Weights of a small mixture-of-experts language model, trained from scratch on English Wikipedia.
Training: 297M tokens, 4091 steps.
Below are experts of layer 9 (counted from 0) of a mixture-of-experts language model. Rows are named router (the router's row for the expert), down (a neuron's output weights, with its number) and show model dimensions 0-255. Each number is 500 + 40 x the weight over its row's rms, rounded and kept within 0 to 999. Numbers have three digits each.
After each expert's rows: a language model's description of what the expert responds to. This comes from a sample of Wikipedia text that the model never trained on.

# expert 48
router:452431438500538490436460487426539559466506536511555449507472495470481446464405456465506511528492570513524529507566467505534477547481500593499538490537501529503502530537543422518504549550485526579508431507526531573515461484475464466433502475562546451494532555438550500544454504522535514476478503386536458550502547494488503527460481470555521568514444460465496498464476536465536557528541381507525489552492467521532522455513517471500499536506518459463456510557555502539548477536499561511481523498405461500469517505455473488361416453471536510510491501473485472472516497493453529470515424446581500529485512552431555543547450477437538454501594541509513505486519484479526464453474487546470536487480528511499500487464473460459393504494516546506529548542500575534436449532488478
down0:531498508542417425400474444425521525525442533538505494531544452545505562495491500538505561486446488434538478477461494506512493559514491521523475574448454534499459502533457467421505570499449469508416469506513541422439525544556446488514512555513549420510504543528521537500487483472541507480470467539459504454494504499464504515520539510543555495572465485451453566502472497474449477442528518558548522477506552524517472516512448500520562475463523481455485484527486495490575537463508553452481501476459540474583474536521478442521511461477526521562559493534480533415491509450516528513563464489487511483457495438401564517529564482557498498552499443460499587531481486443472453515406518544508534455465548424468607546492556511531622466483529448544498491481516492549512481548525554
Action verb stems. Verbs of action and their stems after to, and or also, such as coordin-ate, investig-ate, build, trains, took, using, gave.

# expert 7
router:429524463479481515497539498495451456503524489438504443581540543480518466536488466531542487511479490510445518565498496518480506516528477528472499537496455537476493498519518494426514535506477457601450469472530540468470469520525487443478519473521499427501469525506542420485395502552517543485412487566504413540538478621484530478481404476500513486447458555490490511461547444492498511495514462431477537497524439579471474512520497516541470454444591475495534477492628426450534536482565534509495497476499533470523486524503484489450469511491519460515525564466472454519449582429509494549429467555562562480508602478486437439533483497479546493444554518498523492471494561467533544480500531456497508459520489552439441524456416480501454461500429539507596539542509513566520514541496483
down0:553462436472484472525549514489490497508436477554424532517466527464552521429483528546501556505447512445548504478482498575528465517475462523465517485467495485544478406480445556477469549492555490549517511488496500503425547475456490502466533470448462404504500514491488484462499464586569502486499546470578452552509491505481515507554508537569548436505429520482546430543431484563508425496532448495556542468516552562555547515505463478542452487505460506504479465554547488549506564516536492483498474444462570452481502458503454470560465392467529507452497480474498469521540539463503488496509409505526566503578522533497487532529497516432462548529445518501458498540467435505450505411480575455517573505442526578502494510511523442540503537490559448447536545491531516572564494590481455
Word-initial consonant pieces. First piece of a lowercase word after the, of or and, often a consonant start like s, f, sh, bl; also St.

# expert 42
router:529527479562519481536492476505565524461487415484506487487474496400437513525514459504454506454450559577487492444512503535521501538430504504556487414497489554476511498461547496505481519521537488497416528508511443421549545499488526523534515527516527522448530486514446466472503505468539529453487482543483456524498585483470450527437505494526496505489508536539505549473496497541520555459558474465486372463581485526537520470514577514518542524554577493483547506461455613468559558474530471493562516555564447455568506501531546453492450497538520427567481505437485575547499499457536392508477487484532460481521468515516535539511573507452417507572549460448483521494435485502517579477563451530507539531499515525521580501470534482548487463537524443508564533442468534495474460449547552
down0:522480519511464522457498469528555489541472546506517508488525451460447485475495411583474479531471554454551464468467483500537443498503481484497473563510492484485395470492529516472518458495532528485573462475522497458479516497436455487507457518556520522504545525555494484475486553514524480458500465474453511430545457526421506550551505521442434543489498494466487577473598453407529482540535473509526444427414478552478476466537424553471473540400513526542497489538405438474462490497480404481423475511534528435512546515546599556460518573556479470536473464490467556466479459530483499480503426469452433493495530489593530528519523412457458472495463501513514532519558489514537491446491494475441505508491536511449471494475395484543468479493548615536530510517484501504534492507454482
Foreign name syllables. Middle syllables of non-English proper names, especially Arabic, Slavic or Persian, such as kh, zh, aj, ah, esh, as in Salah, Azerbaijan.

# expert 0
router:536505483509489514497548441554518513487500484491530491554442520500493537530529481540529506526512468525493542500529545504490520525497466518458486538545503469508510570502524483496560521430500548531536568519634508502516524515484441459528511436592513447473534580462542528532564535405523518509465519505493462478560520596551531431549449430422522561452430475518514568509536422531529487506454535462510479555396473528479436473508483527532521454396582475565525553533558463532521523527475536509522559494563570509506499488477491504472475532433495422567519538498494519561511435554515538444537462541520532534518513517496481443528452491469525512424450525466477502515534458408448445466507429469501548446511547464495478470469612467473519501552531497515521500475446512519518498555533516
down0:526579449506540550576477490398477507428512545468514561570417433482460459499530494463459482528509482488507532547485497459505487460476449513489543549495517552512457535532484458464499581504453463471490507538471461536530486469558474555570514483523533536498586415537571486519509496558463497478513544522474467441514551490516501609450524500482440530506527504488466502536428466467519530459522477461538464480496454524500471451446487545456502551548439422495470542447515463574552537523406491509470461529561553458494484481453434538511510578518496491504475549473499533591448566517519509492510597513429525523484444511581560518537519487509475458488482544518427513418549496526488481442505423498547493443447517419486497552490469520477476521472472513548496536543461560452475549531530518
Word-initial prefixes, open brackets. Opening pieces of words such as re-, un, under, dis, ex, cont, plus opening parentheses before years and hyphens in compounds or date lists.

# expert 15
router:541499466562559495465493445527531504468430467552499526498469464499513429436528499538459571430546567521521449537480500503520443504450570454436438440509621464543517544519469534555444393522491470525416484530460444515508486504506508588505503471486510527505467487512467486474457558511516477512516548521433486436562477439526517537470498570545536459530532506479511459513489427483515445469446462504477495468473495469555521452439510503530539589547469491508563572507479554487474452501438457464520547398497521475453548491475479490501451483474496495520516559430541465473549452491546463507497452511506495507472519495547511557519455490500472433489464573477502511494437513526539557478496442540563496578549486501461447441533572515469571510452527505458521521419476477502605475476500549
down0:450519462473490572495520517515427431500490528560435535570456482504466566473462452548568467497426582558565510559530546533551558416495520493525504531509485484468467510498479533421530548507502453514481478448472425518550522471502484456579511565488487498440499580472435528486540536500540478536530496536536563546470573504452520548478521425444515509500538470488529549509514502423452463548522516517493503521494466519483430515457448514486547488549547493496476487548370504479500485542452569489545424538455488481438498491539523538504513516525493466515482472409493556544547510535452451541514505509452458382446458503493510571432538468507545490464522449468523531505540499538402503515430462501505481478541497497547535531506486527544472558520434487570519564515461502478525444469532518
Name-internal syllables. Second or third syllables inside proper names and rare words, such as Wat-ers, Rog-ers, Sask-at-oon, Volks-wagen, carp-ent-ers.

# expert 63
router:487481516549451516477509514562451535473448504559501512502469548528523520517467546453442481448475549457512485509524556502482512533474535447511503450456521526471506456533480550480467418483505429436446456455502511524421531418558436576534469473531459508605545540437479539521485536533484506488534515451435498447452500477451461553480470538512507562503452476504459500463563417527450509519487506508486440430504519412480562565588492514518537525519515449559467565528449466562468487449512524524476564453441403569492559451480530476485458489506442505483494497493445530504534515541528510454499436506415520485527546487530524583534483439460413493498467465471463500583493531525425512481451487456514484532461482482520468552485515529455583472501585556466564477496521478453484529495459452
down1:469446429539479471511499530485445428498490478490541480485533502413474438540497518510456492445533515510478489497522559527586449530511421522580514417489513517511471563511444526439438493512530492447601482479431481494440516497538470443418520529418487564446476473457451554442513607524523508511507593514528513468505457522502495503543566482448477523532509503508544504473500525497509500560507543441533544515472512547443496477450578420492512458510523485528542488454477557560512551541437467538560462494512532516461482487421454572488421483546532503430515481492504470562483526488571504547506465553413471540590514544483496545502477517489481480503590512519514521490488490593500560462545550511485441477509538536559414520445501537510498514525473486508471476510494427505558514542541478
Word-ending continuations. Middle or final pieces finishing ordinary words, plus adjectives like special, free, common, such as fifth-r-ound, Sover-eign, sustain-able.

# expert 54
router:529519435515538504514513503558521520516559553524529509562498483512485519515488530525468463522503448524574539478511450514537494492469557527443518520595458501570439501510468488510505500542573508516486497467495478518519474421476428495440515580476511536440507482487446551477543501504546544500460552511525574507581524440477521565521514485478496580461454474529508467529490601550495451529445570484476458493461477550508562600493456560493574508496424475473423460531503505487483476483477496502550473433485490433437483577554463480520416557580532456488520408551478476497476459533418466447509494452483559478469505546473507545507555526502459448564477471416521459503440488492495443425430487542488487492469529476540466488504412493475483530515467488531486483501535443525454436506439417
down0:472497471492518515504456468455584507562482519434582476441454549573443518520433534491504519506487505531524520439519463481484557454524498526543527505435527479526434526525531515502665466505599534502424455598535501459556493549551547507566492507509514493478446482449501459484503573468501452500532530467494532480520452521510495495484521537490374504471479516491529470452535461458456451501518456510520544550490474474568465530440498567508531451495436526527505529461519478563469467440467531434502554549533477460496577534580513439441495534533522549516462540561549492513458497466498502487540548506474518484499494532485448452493538466612537511578540446472529526504502477467488456474483494485497591564470485521452576502519412494503516501534506467467542457493473478538511570517520460
Verb endings, object pronouns. Past participle endings, object pronouns and simple narrative verbs after was or is, such as destroy-ed, him, it, used, began, died.

# expert 18
router:473463553563434499502536482482515508537496540536550505512541529466505522445448528446530615469411512530479475485492511494528449478506527497533578578460543558508524478507529561456515558502513428559514476522428516549503445472497537515445497549512507567511586502472501536495467552491505503499510495432552507511458515567487458461467485500511489477557423469467437538474526527464496531467528437552560554561544488557426485510542464521580501445439536496406494475421515487512508505447519513531498488469481493404489506484531503526450511479487420571411509501492506543570508500501511506476494519472497451562542584509515511533461471487512509457450554544463524520541537538481595427427534437517565477474471502476549512525497454495454549420480559553556536508496512550465521536508414445
down2:480436555503494464545490487544469427475467503512535532538527560459501538562525557579463534504498540524472536484462520540480531472597402504518497454606540499551563461490542474495508518435500494507474499540555478521496459514556506490524529451489376441634558533475503481494492435508513492481539494482502528504520458514465516548526498430461585512454415536490501452473546518522518505482454516493455531423515515526523515500495473503509477470510551475566445540540580440485516449510524483507501422528525519478555510512540506506463557471511563516550504504447424500503535530427525516515448489489523464475471494501509507431472475415611406493492496534488484486445566424516493530419473584474552428513518454544550528504537515548473491574518540505510504477519489487510410482495461493
Topic nouns and headings. Abstract topic words and section headings, such as development, political, public, music, Production, ==See also==, and endings like -ation, -ical.

# expert 23
router:570559488544469487490517469563498497451457483537523523472431507542461505478493557527463494495490531516498534539505530555417514495445501479491498459525508552489521480452440510539438434558485440496459523523472525459534519543540512519476499475513480493375521422501475466560470459489519446438531487501558573504555375405555413500475443484485521454551503481451557535501462472477541519463528491492423484458506564492518529485485491518440509593598502527455544495536464515558523455431476503440512452533393492497520539451531541496554517548514447521503517527453462493572554467553507492530492547555550462529469427466478449487502506425519472534498496472450531475488451533474476502467540492525541496567540512524500551526543503501496498506534486523561452540503527563382462463450451542
down0:534551547507476433519496454500493442424524490458465526440506469491497513522512569453480575513480479525566487511487564507537503487441516473497468523543564546502522492483483414486525493516434573497483457528567516498448553525494478528503449564439523528446500535504497509563588535502487486515505515428456503482460622534558548539526541452470514528504515527530509519535480485488514404457497519533518503445484513518454550448415464587493480535453537566482467550570537464449558540484531449424492514467432537453562561475436442548491498482500468561489467460488429541543465534534513525516490530550479527452454480480542501413562520498494517459486545581500504583457498451503520495519514567526471576522531474558497554490541521554515437540518525447504482504541534434490590556492542465
Foreign name fragments. Mid-word pieces of non-English names and places, often Slavic, German or Turkish, in tables and lists, such as z, re, om, ł.

# expert 62
router:490535509439558471470434485472450540492556471420474523519517534467561533521486527543507594574443502530516537531444506488495535524490526446436526526542555432517561473517482576397538558461572544423536513502479487473435446514549536478496515459520446521513531534476565553519488552455531556588520439572445491509450453502504534465467466521461504451518408504447555512508553502488525514475494510433566508513502426472507445477476494483566509443446433476441475436514517462536508577463554566452528440475496489454488517527509510582483530527565492523449530510529429513467515540481506551491493499565464501537501556470481570491495445558489603520501490452577473486532480496490528565454474475509541503547504477499535533470520448501456498528529484499530477518541547565454482487473575521
down1:518526474445520529422578484541512469489519525488443470490463526543463558447519468486475563467456411409516490482471544517510450483484537519471566560469505484435526515499478448479451541616531538433528546507556489533453431471486516501456581533461499563562457565578483522565440534479520413538545554459555413465465534477443496501482536478469456530479515610482545494495463520492448518498552519506495488553476516500501595522494477481459532483470498571431569479530500557470456555473455455548459559462466559482543475525500516519528513500501483507490570491444513481457498505468550501494557526461559450497485520467490626510462547461506570478564486487539514465469490484512502523448505543463464513503543557599521492513527495484462508570492511554505509464538504515512463452481486445
Nouns and adjectives after the. Common nouns and adjectives right after the or these in running prose, such as the individual, the female, new, water, stock market.

# expert 17
router:458551541534514575582483507532445403461509520410525529490558545474488468500512464476508408471475517502405430497480516526561417456496475423534518494516526585502519543513531481438486458515557452525548535512474555531560456509486552475508540519500450481565529476534432515409541491484477514481549518525486526481533539448582537467542524513483552481512461472512456522464521533549523432492548421510497560523508496577462446448518500570506501461466470490444503555501538455499501467513410472566511490475434536545489537501527537468560500459520543493494551586486509527475474519477515537509557462488549594444538531515469512570550577455538515486444427460550501520448488554485538470504467525446498515530519532520528475513572526526489498413508522542524512449456550533541454536539465470
down0:554431462495493496468565492518481454442561479483451460571531492508474554488452470595479513434558501530447453537572565498506556539474540448521508535507504484507482431500422453516482532568452433501529510489502427428451550497476475486526498512573559533433457491543510480476549534510468539488473498561436546542518516547562559484495470479503445497489484446579517485545522559518515442481498512507490520470528533562486531538560512486495464545569467524472510488579437484530494476506537494507492465539485560561478433490513510460578484474598472460518431472497423526478496494440482514493462484447462489460553546498514543429601522592450562566445422471489567517502447523506546500475510553512508492527466468619510510499507493470525495464526501506486539571494554505523541545451481490
Creative work nouns. Common nouns naming works and activities after a, the or a possessive, such as film, album, band, song, series, book, class.

# expert 30
router:521497509472456447566453447477520467531498520513509644519455566550471492522574459467520486457507524505527529574527385388447499524554476457443522485518531499498486437521544506443491465462494491468538454551535485556526485537422528466554464444497483486551522492456482565458493610525555493539559414405476401522527462524496516480508459541518507447459469538533510494456479444510461553529525487470486501540508522471456522502509500551526569540543500539503491504519421489494540463481547415456486466541560528488439459429449507548548525508482451540463436514544509509444573520485525460430561426435520488487488491507558497453488477456525533466623496521549488530471489479524496525541492447525565512505520530480524518505513507488524546487492473472567476516523471495519526501533550520
down0:505482487514483497453521539477431507493510526488432558500546476480527521489544486485529518458578519519463493525456465541508419491510465369523481514522529487486483495524488478486514446508514457507525544497542509502502526458525492470438528496484553496498546501472542568491501476559466452557487513521574448440473417495471473520520456599506548461460532570455460494567427445514436559571502572510531453468475546554587508513502504571527465540461523548481533522519481537502474474510537491535441461516411481541546458529468500511481497502505519525510517541485533585610501509504423450512524563538491515440544495445561413452446486500483421506473481524497411529509419565478471497439515473490454556425519502543483564485598549504491450452507515415539494537558574494463470514482476516
Word-start pieces, concrete nouns. First pieces of concrete nouns, often transport or sport, such as roll-ing, w-ing, Air-craft, s-emifinal, water, rail, field.